python train.py --moe_layers=[0, 1, 2, 3, 4, 5, 6, 7, 8, 9, 10, 11, 12, 13] --groups_per_token=2 --n_head=3 --head_dim=128 --vocab_size=50257 --norm_place="pre" --tie_embeddings=true --init_std_down=0.0 --lr=0.000297 --final_lr_fraction=0.0
Below are experts of layer 9 (counted from 0) of a mixture-of-experts language model. Rows are named gate (a neuron's input weights, with its number), up (a neuron's input weights, with its number), down (a neuron's output weights, with its number) and show model dimensions 256-383. Each number is 128 + 32 x the weight over its row's rms, rounded and kept within 0 to 255.
Before each expert's rows: a language model's description of what the expert responds to; "mostly gets" lists some tokens that are sent to it at least half of the time. This comes from a sample of Wikipedia text that the model never trained on.

# expert 12
Description: Commas in lists and clause breaks, and by after written or succeeded, plus and, including, via.
mostly gets: " by", "),", "\",", ".,", " including", "',"
gate0 [158 143  97 106 110 147 141 139  75 129 170 140 131 113 130  47 145  76  75 180 117 112  68 119 128  89  88  88 125 102 175 165 160  95 108  98  80  86 150 166 153 104 192 217 147 148 160 135 135 113  84 123  67 130 135 149 140  77 120 141 130 130 130 111 188 161  78 103 141 136 133 186  58 128  84 128 165 140  92 144 147 114  99 129 133 106 166  85 163 123  91 125 121  58 110 138 141 138 162  38 129 170  62 132 147 151  93 146 128 130 144  65 179 120 107 112 157  84 145 136 173 121 134 145 137 140 161 169]
up0 [150 142 152 142 144 105 105  90 137 127 132 180 106 132 125 158 116 133 135  62 138 161 144 104 169 170 136 142 126  76 104 139 131  99 208 167 173 139 178 136  85 121 133 112  94 129 101 126 114  95  69 104 115  84 151  86 112 122  99 140 123  69  93 131 109 106 118 147 157 117 141 157 162 137  69 135 144  58 122 117 175 123  93 129 118 233 171 135 120 113 135  88 130 133  98  73 166 139 133 143 102 146 124 111 152 119 152  61 159 111 163 144 142 100 130 121 112 161 136 106 132  99  95 144 148 153 140 156]
down0 [135  97 164 101  90 124 157 119  82  97  93 127 149 159 150 152 154 123 138  94 126 178  93 118 156 166 157  98 103 132 154 142 140 113 140 162  96 113  46 208 121 139 156  74 132 169 159  55 128  98 109 111 121 167 163  64 153 142  87  90 109 112 124 155  98  69 114 125  68 137 143 122 155  84 163  89  82  74  93 130 117 112 145 104 142 193 138 105 144 146 194 122 129 121 110  94  90 166 108 162  68 152 103 132 166  94 158 151  67 110 131 129 201 123 120 142 124 153 192  95 101 151 125  99 142 147 135 141]

# expert 11
Description: Past participles after was or were, such as held, elected, located, succeeded, plus commas and spaces before years in dates.
mostly gets: " located", " Succeeded", " signed", " elected", " taken", " occurred"
gate0 [150 141 160 143 126 119 130 128 135 117 109 141 113 149 190 195 114  94 121  94 101 134 156 101 180 243 154 104  84 117 123 120 152 140 128 108 150 127 123 149 116 110 123 118 139  65 195 163 143 106 140 169  98 107  95  94 102 145 119 146 119 142 105 148 131  94 118 153 106  95 211 139 134  98  66  86 118  90 106 121 143 123 141 125 143 165 139 141 123 151 106  50  91  99 141 114 131  87  60 153 159 171 154 124 172 129  96 128  45 121 143 150 122 113 104 128  77 131 105 165  93 121 129 132 127 112 118 135]
up0 [ 88 112 117  98 168 200  98 101  39 184 102 155 153 122  98 133 135 166 128 134 144 116 101 134 113 120 102 146 137 107 110 126 172 110 150 169 113 107 129 100 157  91 167 127 185 161 150 154 154 169 153 151 181 156 113 125 187 152 138  81 162 116 102 161  85 125 105 169 122 113 130 109 117 136 119 161  76  88 100 134 174 125 138 146 131 102 155 142 165 110  75 176  95 130  57 194 102 137 153  53 116  96 139 182  81 152 158 123 139 149  84  64  65 151  36 103 163 171 141 118 149 118 143 123 116 179 135 143]
down0 [123  88 128 154 172 123 140 116 139 178  74 150 170 131 162 202 163  98 100 196 103  58 172 148 137 176  97 128 155 180 115 108 119  85 133 192 122  75  79 186 131 131 149 132 106  72 180 128 124 117 124 206 107 156 132 132 123 155 124 202 139  92 171 135  85 161  99 156 113  81 146 140 181 167 132 187 154 106 118 154 119 112 133 126 121 115 133  92 151 113  81  88  94 145 138  85  86 193 156 140 141  87 120 105  81 101  82 157 169  64  99 164 125 125 180 113 123 114 137 144 140  71 161 121  81 130 113 135]

# expert 3
Description: Sentence-initial or clause-starting pronouns, possessives and articles, such as It, its, he, his, the, and, often before was or is.
mostly gets: " he", " its", " who", " this", " their", " her"
gate0 [134 145 115  29 102 121 156 128  94 201 181 100 154 121 133 116 126 142 142 129 176 152 119 114 138 114  72  78 110 129 100 144  89 142 152 179 171 124  94 111 185 114 182 104 157 151 131 139 115 116 127  79 159 130 117 125 121 208  83 140  67  96 143  99 123 126 139 139 125  91 135 156 183 125 136  81 125  88 120 141 129 174 130 138  96 151 210 143 122 111  94  65 196 126 106  44 121 119  96  88 167 144 147 153 144 102 147 172 164 104 140  93 123 144 161  80 116  98 221 179 136 123 100  78 120  98 147 144]
up0 [129 140 113 144 100 107 133 156 143 160 108  37  98 117 136 106 105 157 121  68 161  89 115 116 139 133  87 100 167 122 188 132  70 123 103 147 137 157 128 171 119 157  68 148  79 159  68 137 152 156  72 165 197  66 130 175 176  84 119 137 185  95 139 125 110 149 152 127 135 121 120  72  45 209 183  91 104 102 150 112  98 176 114 141 112 148 157 188 136  71 157 165  79 169 181  97 125 141 170 134 146  80 181 140 120  89 134 156  91 110 128  71 186 148 100 153  97 122 102 116 220 120 143 115 205 124 129 120]
down0 [139  85 133 112 106 129 119 132 158 157 144 122 189 173 148 131 119 144  88 154 113 135 141 148 145 126 122  81 114 120  71 112 112 120  94 165 121 124  96 166 134  89 111  77 171 128 120  78 139  91 120 109  95 205  96 178  43 119 133 139 102 156 164 115 196 130 135  85 133 123 137 150 138  89  50 168 118 160 112 178 137 113 142 152 140 105 176 155  82 124 105 141 143 137 114 119  96 143  99 123 128 154  95 124 167  94  96  87 119 137 162 112 126 181 113 142 133 142 161 139 130 135 140 137  60  66  87 107]

# expert 16
Description: Closing quotes and parentheses, plus middle words of names and phrases after the, such as Advancement, Church, system.
mostly gets: "\"", ".)", "]", "%)", "\")", "})"
gate0 [ 83 134  97 167 162  90 147 117 199 148 189 134 143 123  78 110 148 139 115 108 139 154  45 126 151 136 107 104 127 104 119  61 111 102  95 154 131 119 103  91 173 162 118  63 192 146 166 187 233  82  60 111 121 175  67 171  72 126 138 116 131 140 123 125 148 110 156 160 119 129 144 125 122  98 166 156 110 108 124 100 158 155 139 162  96 161 154  95 118 153  99  91 152 148 144 104  88 128  94 119 161 158 149 141 124 149 173 117 160 157 140 100 179 116  81 155 163  99 160 125  71 111  62 174 181 104 144  87]
up0 [140 136 177 160  97 138  86 170  97  95  89  77 138  74 129 143 130 112 133 132 131  98 204 107 138  97 154 163 113 175 103 188 117  97 142 101 125 143 196 135 112 113  84 151  85 126  67  99  69 109 129 179 143  90 158  56 166  78 164 105 154 116 146 144  96 140 139 133 122 119 135 142 107 117  75 106 142 158 112 155  81  86 139 126 164  97 136 127 166 108 164 149  94  78 142 130 155 124 142 167 121  60 115 170 140 112 159  97 111  99  96 152 162 121 141 126 161 145 141 165 182 139 143 205 101 127 120 141]
down0 [159 128  80 185 164  75 134 104 119 104 193 165 149 129 134 100 141 216  62 112 124 111  98 106  82 182 127 106 126 148 148 116 121  92 167 150 124 101 146 176 101 128  76 118 166 125 137 168 162 117 175 130 112 115  91 181 151 162 116  66 129 146 126 161 129 109 212  92 103 111 176 109 108 121 222 161 141 159  93 139 146 158 106 123  93 166 115 143 135  96 112 107 138 148 142 102 102 156 106 125 174 121 160 141 104 137 144  90 122 127 106  85 137  83 135 131 233 151  78 104 108  84  43 154 151 143 103 123]

# expert 19
Description: Nouns ending a phrase, mostly plurals and time words, such as countries, players, century, times, and year digits after 200.
mostly gets: " countries", " players", " century", " groups", " students", " others"
gate0 [ 59 122 226 212 190 134 113 180 165 143 144  78 178  96 129 142 129  88 159  66 136 139 126 142  80 107 123 119 153 120  86 127 160  89  55 136 130 147 160 172 122 193 145 123  87  85 102 156 209 146 101  98 148  94 142  80 101  99 165 162 138 108  81 129 136 179 152  91 135 157 147  64 127 159  89  95  99 117 155 110  91 118 116 122 135 146 121 139 112 127 130 108 123 113 119 137 123 149  40  88 140 123 158 164 110 155 178  62 155  83 122 114 118 121 137 109  80 109  97 128 128  46 104 101 178  95  90 108]
up0 [107 107 152 166 132  73 116 127 151 135 109  99 184 119 206  98 171 141 176 134 128 136 130 166 138  90 107 114 160 151 173 149 135  95 133 170 108 130 104 144 119 157 130 128 114 133 146 200 136 113  92 139 156 134  86 131  86  83 174 122 130 108 148 118 151 175 127  86 134 187 169 105  88  83  67  78 198 151 191 145 110 113  84 148 135 131 169 138 149 149  99  99  94 124 139 202 166 134 164 105 140  61 155 159 129 133 109 133 123 125 117  96 141 121 128  90  94  82  97 125 143 135 138  86 148  82 117 156]
down0 [100 155 108  99 150 126 130  99 144 123 132 138 121  79 133 124 196 143 109 105 200 139 106 152 186 129  81 150 145 175 202 105 167 103 117 148 113 173 143  67  94 107 118 138 119 141  69 130 174 170 137 156 110 155 207 139 150 150  51  94 173 124  87 156 155 137 160 165 104 140  90 195 120 113  75 111 104 143 155 129  79 108 113  79 106 120 140 155  95  76 127 169  87  99  93 159 145 146 161 160 141 144 133 181  85 154  91 133  93 104  89  82  93 125 107 143 117 132 161 167 137 173 162 115  98 131 201  92]

# expert 8
Description: Colons after infobox field names such as Party:, Kingdom:, Company type:, plus table pipes and a or an after is.
mostly gets: " =\n\n", "):", "=", ":", " a", " :"
gate17 [142 172 138 140  63  74 133  98 109 132 115  98 122 108 133 171 174 143 118 138 144  63  94 106  63 120 143 101 128 105 147 149  95 110 145 170 160 151 107  90 141 132 180 110 155 195 125  94  99 189  71  85 150 110 106 158 110 207 214 161 124  93  94 109 117 149 100 182 144  49 141 128 176 134 149 112 109 162 154 139 136 109 162  97  93 162  93 143 132 114  90 106  56 181  50  92 119 120 153 108 140  83 140 137 145 111 129 123 123 187 141 158  62  91  92 132 183 162 117 100 139 102 122 129 128 135 127 104]
up17 [163 125 160 120  87 170 147 140 141 134 123  86 107 136 148 154  77 100  82 106  77 122 165 161 102  59 120 156 159 154 138 139  95 128 109 132 114 135 103 160  59 160 147 160 139 173 135 135 108  71 187 155 111 145 135  26  92 176 177 128 126 124  85 133 108 115 169 124 116  62  95 171 204 141  99 119 114 115 157 135 134 156 150  60 122 122 127 114 111 124 142 192 132  92  74 148 159 123 111 214 172  81 101 158  93 108 116 181 117 143 147 133 123 106 181  90 118  87 139 173 146 124 105  39 100 145  70 142]
down17 [102  71  92 133 149 178 143  65 101  86 109 118  90  99 124 122  98  77  82 121  88 119 142 179 134 186 115 137 122  99 110 119 171 130 145 149 138 156 137  58 127 117 171 100 148 107 107 128 153 105 183  81 117 153 100 164 123 142 114 125 165 135 157  73 119 113 144  92  89 132 179 141 114 140 144 153 152  96 171 153 114  72 143 144 166 131 115 138 148 151 255 134 131 174  92 120 164 109  96 114 118 157 192 113 195 160 113 120 115 191  97  58 104 155 111 110 102 156 158 114 145 158 105 129 106 110 168 100]

# expert 0
Description: Nouns and adjectives right after a, the or his that name a field or type, such as football, music, military, television.
mostly gets: " football", " music", " national", " main", " military", " television"
gate0 [126 149  42 109 120 119  94 154 165 152 146 165 132 121 110 163  48 126 109 180 126  87 128  98 135 108 112 172 143  85 125  95 173 146 130 110 167 144 158  69 135 103  98  71 143 132 133 127 108  98 119 177 139 197 109  93 128  98 135  99 160 137 116  86  89 183 144  30 190 110 224 146 151 158 180 146  73 109 123 129 123 152 166 120  58 166 147 156 125 122 108 125 146 110 144 159 113 127 145 190 128 115 122  69 145 115 107 155 100 167 131 114 103 140 171 152 166 210 117 135 164 131  91  94 149 129 109 106]
up0 [104 142  72 120 160 139  78  97 175 163  96 167 157 142 109 151  82 105  91 164 148 122 134 187 145 109 141 139 129 128 113 105 155 154 173 134 116 101 146 142 122 108 141 115 139 124 153 139 120 155 132 119 158 142  88 130 150  98 127  68  94 128 139  57  99  86 141  96 154 192 142 122  76 177 168 145 115 128 116 175 124 124 186 129  82 154 132 159 121  95 145  72 115 108  98 114  88 135 132 126 164 119 171  54 116 129 132 128 135 185 139 125 100 115 116 114 166 124  70 147 139 107  95 122 130 138 160 131]
down0 [151 133 113 130 191 147 147 102 136 165 134 104 111 147 136  78 175 124 112 127 100 107 123  73 183 134 106  65 137 181 104 178 159 130 169 138 142 216 119 135 116 199 160 151 169 141  96 203 116 157 127 128 112 127 134 135 158 165  98 123 131 171 183  53 136 106  96 130 125 126 130  97  90 127  65  69  99 162 127 144 132 131 135 158 108 158  88 102 144 114 143 214 157 130 146 159  66 193  89  79 107 107 132 110 119 110  95 102 119 130 124 127  93 140 134 153 102 155 102 101 152 169  61  97 147  98 198 103]

# expert 23
Description: Pipes, slashes and markers in tables and infoboxes, such as |, /, °N, born, aged, country codes like JPN or USA.
mostly gets: " /", "″N", "born", "°N", " USA", " *"
gate17 [109 158 117 129 105 132 124 101 192 163 116 138 133 162 172 173 151 144  95 136 156 128 135 108 107 120 148  68 167 188  80 103 177 144 122 176  71 143 161 120  98 163 173 122 112 130 100 117 117 117  94  99 155  70 145  95  95 127 105 153 124 153 164 112 138 167 104 115  97 156 170 155 160 135 140 105  87 111 119 142 123 158  87 178  98 148 187 177 169 126 127 126 183 156 105  76 162  98 157 129 111 106 169 130 151  94  88 173  81 108 119  95  68 127 163 124 124  79 168  89 165 148 128 145 146  66 158  81]
up17 [ 90  88 145  75  66  84 155 128 117 135  71 135 142 174 111 138 205 148 124  93 103 126 141  86 165 121 188 151 124 118 167 123 144 133 105 117  63 138 112  72 102 152 153 101 139 124 115 119 174 100 178  87 106 119 205 151 153 177 118 130 123 143 158 169 191 109 169 146  75 166 205 143 153 155 112 156 125 109  94 179 110  83 174 174 168 125 114  83 152 112 169 153 157 177 163 155 190 135 106 103 103  94 149 111 218 112 110 112 128 121 141  92 177 143 167 116 149  79 133 164 124 213 107 132  74  88 175  92]
down17 [145 121 159 142 163 150 148  75 120 145 174 113 174  76 126 109 131 132 191 132  92 133 145 128 147  79 158 136 137 127 143  90 119 124  88 121 127  84  42 150 140 142  52 121 156 108 150 152  79 131 106 158 102 116 153 122 126 132 202 152 109  69  81  88 153 106 133 132 131 116  82  95 156 124 133 166 163 123 115 121 181 128 176 106 181 120 125 136 139  86 119 134 154 101 140 154 130 103 170 155 126 131  83 132 134 199 152 157 137 107 224 139  49 116  97 161 130 143  76 128  76  76 189 110  61  97 134 110]

# expert 13
Description: Copulas, auxiliaries and connectives mid-sentence, especially as in as of and as opposed to in census or statistics text, plus is, were, also.
mostly gets: " also", " are", " were", " has", " would", " have"
gate0 [126 145  66 113 131 123 135 116 120 120 157 109 185  54  86 142 180 191 130 143  92 125 167  64 199 155 121  81 129 102 187 118 191 117 138 139 146  41 108 103 113 198 154  96 126 156 155 127 142 124 132 103 147 125  78 130 163 133 135 137 121 113 153 151 118 174 143  92 121  93 112 134 103 130 129 133 127 108  73 124 133 127 106 111 148 189 160 138 109  73 147 163 151 115 111  99 140  83 166  82 126 105 143 158 150  97 225  87 106 110 164  78 160 130 128  90 143 168  98 141 137 148 107 133 125 160 140 147]
up0 [111  98 103 145 130 144 135 126  92 137 102 137  95 120  95 127  68  66  55 123 104 111 174 160 101 132 105  86 134 129 129 157 112 160 159 161  74 157  71 124 141 129 117 176 134  91  73  99 177 167 152 150 155  77 146 114 112 146 157 121 136 193 138 172  44 119 104  83  65  98 129 113 169  83 135 132  96  97 164 130 128 204 159 111 104  68 142 152 104 134 188 140 113 153 141 158 136 141  62 133 127 135 120 129 138 108 195  72 139  88 135 134 140 102  88 183 122 148 135 117 144 129  92 128 172 123  80  86]
down0 [ 85 109 107 107 123 103 148 114 158 144 130 120 142 156 116 116 106 170 190 113 129  89 126 125 110 141 142  47 109 129 131 107 152 158 148 168 156 131  80 162  95 100 218 126 124 161 170 121 102 121 140  95 142 123 164  69 152  98  77 154  86 151  93 150  82 129 117 176 111 202 134  94 118 106 111 141  84 100 138 179 133 149 135 140 128 133 179 152 150 156 115 113 113 152 135  52 146 154 139 171  79 196 130 181 149 189 105 134 121 140 131 159 109 126 150 127 114 150 193 150  95 170 128  59  82 172 143 160]

# expert 4
Description: Line breaks and headers in infoboxes, chemical and election tables, such as Total, Votes, Preceded, and table separator rows.
mostly gets: " Total", " Votes", " %", " Coordinates", " Candidate", " Succeeded"
gate17 [135 106  97 129 165 139 118 159 166 139 166  87 122 156  87 114 111 106 166 112 134 143 124 139 108 133 100 145  70 124 176 143 109 135 158  88 128 132 187 184  89 114 116 140 116 128  75  86 136 119  77 152 119 161 126 126 109 113 110  81 160 128 174 140 117 111 157 119 185  65 136 116  99 129 117 165 143 130 153 100 177  97 173 171  74  81 148 135 148 110  81 138  93 116 139 114 186 103 122  89 129 154 125 125 106  88 134 133 103  51  70 113  60 135 138 150 124 160 140 110 104 111  80 164 105 136  78 110]
up17 [122 118 121 111 178 140 112 123 211 105 132 188 195 152  80 151 154 140 128 121  98 190 131 173 107 191 146 156 162 106 187  79 123 127 186 149 132  95 179 131 125  98 140 193 169 165  97 120 117 152  88 171 127 126 181 134  81 103 181 138 138  60 154 157  67  74 121 130 174  89 149 131  57 122 156 131  72 174 148 163 148 144 124 160  53 140 111 131  81 158  98 174 102 111 118 146 184 108 109 141 141 126 117 149 124 130  99 113  54  33  74  98  94 128 112  92 148  94 132 120 108 121 125 113 107 134 102 159]
down17 [155 159 100  91 156 134  91 137 128 125 174 162 169  70 108 161 100 114 136 183 101 175 136 102 152 114 153 144 160 157 131 107 157 155  96  90 127 202 113  99  78 107 118 142 114 132 126 165 132 155  35 114 113 107 160 103 101 206 140 181 116 140 128  79 152 166 129 130 135 147 112  79  92  86 158  82  61 125 128 126 107  68  94 158 155  70 135  99 155 129 122 108 115 149 115  79 152 110 122 199 115 156 137 153 108 154 147 100 123 155 178  96 162 171  94 118 131 124 148 149  82 139 105 133 150 158 143 158]

# expert 1
Description: Main verbs and auxiliaries after a subject or to in biographies and plot summaries, such as had, would, began, took, retained.
mostly gets: " have", " would", " had", " took", " began", " could"
gate0 [134  88 138 175   2 153 154  75  96 154 103 122 116 184 145 103 143 118  59 133 135 125  59 185  83 131 140 174 148 132 123  97  40 121 161 131 107 133 117  69 159 140 140 173 160 138 170  90 176 168 142 166 137 130 162 123 192 186 159 135 130 133 121  94 148  91 122  77 148  78  87 132  96 137 117 109 179 197 127 127 142  78 159 169 105 148  85 117 110 165 106 152 186  89 117 174 168 148 145  65 159  88 109 154 127 121 107 152  72 117  59 109 102  86  90 134 140 146 140 115 156 133  58  98 153 127 184 182]
up0 [104 122 176 142 148 139 121  97 126 152 149 103  74 140 184  53 109  82 108  89  76 129 153 207 127  73 156  90 147 172 116 153  99 152 146 152 107 157 188 181 156 155 133 181 185 103  97  84 129 174 161  93 139  54 156 139 112 160 115 171 184 110 130 146 145 118 103  81 133 157 111 127 119 171 102 120 162 166  96 173 107 116 167 123 143 168 103 186  94 164 104 134 150 139 118 130  79 149 183 145 148 107 171 152 133 138 100 120  98 128 142 104 122 119 140 129  79 121 144 184 160 159 107  73 122 157 148 142]
down0 [165  56 141 123 107 180  77 152  76  98  84  67 146 154 145 128 190  37 185 148 166 144 159 144 196  99 123 141 100 163  88 123  56 128 155 148 129 119  82 160 122 104 198 147 146 120 166 126 157 124 120  76  58  93 161 144  81  68 118 118 107  61  89 142  90  74 102 137 161 159 137 123 105 165  37 155 170 115 118 117 108 166 163 112 172 127  86 145  97 124 124  97 149 113 112  85 113 122 125 114 114 141 152  95 155  75 184 114  91 147 132 119 102 163 129 128 169 133  79 145  62 134 139  88  66 131 130 111]

# expert 20
Description: Prepositions after a noun or verb and before a noun phrase, mainly of, to, on, into, between, as in resumption of.
mostly gets: " into", " between", " on", " from", " through", " against"
gate0 [163 125 133 127  95 158 120 123 118 130 112 134 219 136 150  99 153 106 131 148 123 145 113 112 130 136 117 130 148 108  80 184 134  82 134 171 157 126 110  61 154 138 137 124  90 153 150 106 126  60 176  90 106 106 128 164 133 182 156 136 101  61 118 108  73 145 109 121  73 123 182 154 136 121  37 100 149 154 149 169 151 103 124  82 130 145 162  55 132 178 175 124 136 120  78 157 116  64  85 108 157 188 118 106 107 148 169 150 123 143 113 189 132 116 148 143 222  97 188 144 192 113  95 122  87  96 138 122]
up0 [172 118  97 171 104 104 148 145 117 202 132 112  98 162 103 146 137  83  95 177 116 136 125  95  92  62 160 102 146  92 137 134 137 106 158  75 129 141  53  85 138 127 157 122 129 193 163 126 166  94 144 189 151  88 136  95 114 125 118  90 115 159 121  93 103 151 147 172 114  99  93 153 158 112 116 103  77  95 145 169 193 177 115 146 122 145 153 157  76 140 127 134  61  99 120 115  87 151 146 125 190 100 126 160  83  78 131  64 168 145 103 157 104  97 106 149 127 124 170 117 109 154  86  98 188 140  80 142]
down0 [135 149 119 110 217 114 197 141 154  77 136 182  93 141  89 158 172 141  91  96 113  89 125 105 138 144 131 156 123 148 145 118 136 186 121 166  48  95 163 112 118 163 107 165 151 119  99  90  58 167 102 148 141 164  79 105 190 125 156 104 141 115 124 143 143  86 139 139 191 189 116 101 145 102 193 136 128  98 117  86  81 161 195 161 120 146 133 133 201 124 135 148 119 144  93 175 137  85 105 137 114 132  77 146 137 102 104 109 139  47 184 146 142  99 150 137 183  99 102 139 165 123 143 164 111 137 166 116]